Weights of a small mixture-of-experts language model, trained from scratch on English Wikipedia: 5954 steps.
Below are experts of layer 4 (counted from 0) of a mixture-of-experts language model. Rows are named router (the router's row for the expert) and show model dimensions 0-31. Each number is 128 + 32 x the weight over its row's rms, rounded and kept within 0 to 255. Numbers have three digits each.
After each expert's rows: "raises" lists some tokens whose logits its average output raises strongly, later layers aside. This comes from a sample of Wikipedia text that the model never trained on.

# expert 44
router:101044202094104115110094109163145151108058168158165114103098079180095132097156117124113093096118
raises: " and", ",", " to", " (", ".", "-"

# expert 75
router:141176145103138202154124082109148172103136172064139107146144112086170090157166100094127156141176
raises: " the", " his", " this", " its", " their", " her"

# expert 74
router:096147069159130148124168134171122139125176156115102192140114151062159186152120105085129128127148
raises: "ather", "oming", "standing"

# expert 9
router:138126086134139113082116214134138127123125107095155131117096159127109112078129184124144088162098
raises: "-", " (", ".", " |", ";", ","

# expert 52
router:115073148197077197167109139166127157166163103186061119085118149092110110082140161155140163095059
raises: ".", ",", " and", "-", " to", " in"

# expert 10
router:100196140151133112094066118144144150138153131179060159137138096118056092108142084203168163117124
raises: " after", " Sea", " from"

# expert 25
router:089132209116119108089147153168189155124139069085065155095125102146166101081086157113077104180135
raises: "er", "ed", ".", "ing", ":", "\n"

# expert 4
router:169172145152134073105189109085162082112133114172105096168115174153090123190213190078096141078135
raises: " |", " the", " d", " B"

# expert 60
router:123085177148146141110171081106060082180100113151132111157113112154104124123108103133155125144145
raises: " of", " (", ",", " to", "."

# expert 53
router:108070162125130093155089126102157137190146131107144087177112113146100134147021117117124127148093
raises: ",", " in", " of", " at"

# expert 2
router:115135097101190098132091097104128115081119071116184122123110155170156165125123179122094079071145
raises: ".", "ary", "y", ",", "ine", "ation"

# expert 45
router:211176095176143172150154175086136117073141173140099156073099114110081122184130097133188178120111
raises: "/", "ade", " and", "\n", "-", "es"

# expert 59
router:077071133123083176155125079178067116132084090148155152129126138098069118132162160131112094096075
raises: " (", " ...", " which"

# expert 18
router:097100102154090148112117155125138149147158068205156145101108111094202138174163133076160149096159
raises: "\n", "\n\n", "=", "===", "==", " |"

# expert 28
router:133177095072079144113077185131117205111121117077160132139050119120175134206148127120211180105144
raises: "=", "-", "\n", "Scientific", "Sing", "Stud"

# expert 32
router:167118176167090167168092187125091139103119178161106140066117154102080078193151098161141212080117
raises: "ous", "er", "age", " Engine", "iser"

# expert 73
router:146125147149128111119110142117159135115132117123195125176108095142078075161073151137106146164122
raises: " in", ",", " |", " N", " the", " ("

# expert 30
router:113110134091111112113144160098123128097077113113156099121092079125164120115128126100108120222167
raises: "\n", "-", ",", "ly", ":", " the"

# expert 16
router:101125144077136089087119100155130117168112134156162156131154179127095103101126049158085100132096
raises: " (", "om", ".", "ani", ",", "i"

# expert 62
router:168089100161119107123149086181117130143099082097105141126117157179081118119082113187078082096097
raises: ".", " and", " in", ",", " for"

# expert 69
router:149132071136127102149130102110135070092122136203092148131143145132086110112159176123082164133127
raises: ",", " as", " in", ":", " |", " to"

# expert 47
router:154090164179156055121163178121113159110124148143143106082076151152139124075097120127092077155136
raises: " for", " of", " with", " and", " in", " by"

# expert 42
router:118121159143087125174102115111182129083150079082089127082113165147118095103080150126107150116135
raises: ",", ":", " of", ";"

# expert 64
router:146123155152088160143121127142099137147135120163157169117101123136147108098152139191101144076039
raises: "-", ",", " (", " t", " M", " in"

# expert 6
router:097151081056155222123088137159158070086169131191163135145108142109155141183218157169144156093074
raises: " the", ",", " a", " to", " that", " in"

# expert 14
router:160120161116110113193117102089170112095164102085152174104106150162077138091077115109100108111141
raises: "ary", "ation", "ately", "ate", " by"

# expert 36
router:124154146155133168072106127179135103134102117181128175133133114123125146198167138116176116115110
raises: " well", " part", " a", " the", " \"", "c"

# expert 22
router:116128153148071159117123109097083079109190126197184165103103091134107100090164184167120159140049
raises: ",", " ", " in", " (", " as", " by"

# expert 57
router:187151181160090138098129174122128077099118199117127105157173082094089184149168123177159162131111
raises: "town", " Valley", "ves", "yard"

# expert 37
router:080128045102116061088085178070202134128191043172140168115148099175055116093127143102115099139195
raises: ",", " |", "-", " (", " to", "."

# expert 39
router:138125102172157194109134136168138117145185179134088166105128178106157129150177151103141142172135
raises: ".", " for", "ears", "for"

# expert 66
router:156144182172119102123138091084166136154153102112118118136106117158157123131066118106119124148116
raises: " in", ",", " on", " by", " and", " the"

# expert 8
router:113124142134149119080220139096148199126136147101112133101175099113128143114116106120132113194137
raises: " s", " d", " n"

# expert 15
router:124096161072139128116092128110114119139117134117117184220099111174075126140139144208118160110137
raises: "-", " of", "."

# expert 34
router:086110090135112171158180167214145110113179151125114193131120149086124173192127157084158156131128
raises: "book", "ulty", "oring"

# expert 41
router:076133099087160172103117153153074138166085162138162142181146174103195162145134104193117124164114
raises: "ev", "ox", "t", "oot", "at"

# expert 68
router:178188170076077130124158065106077091103129146178153145096147180133135166112145155177203179103145
raises: "man", "min", " ==", "p", "worth"

# expert 13
router:109123203164113146130103126117173073136147092082086102133179143146075082133099105152103147185159
raises: ",", "ing", ":", " |", " of", " and"

# expert 0
router:134129152114109106159171101082141101142124075127125076155120161095117129163127120107124114106124
raises: "-", ",", " |", ":", ".", " to"

# expert 46
router:142103150077118162096111117162110169135198093153163098080143093104149150113143183157120121165148
raises: " (", ",", "s", "c", "is", " of"

# expert 63
router:129107093137147163125134161156164103143158136098133181136157162099168165131108131135168133104133
raises: "claim", "ff", "omet", "ley", "gin", "friend"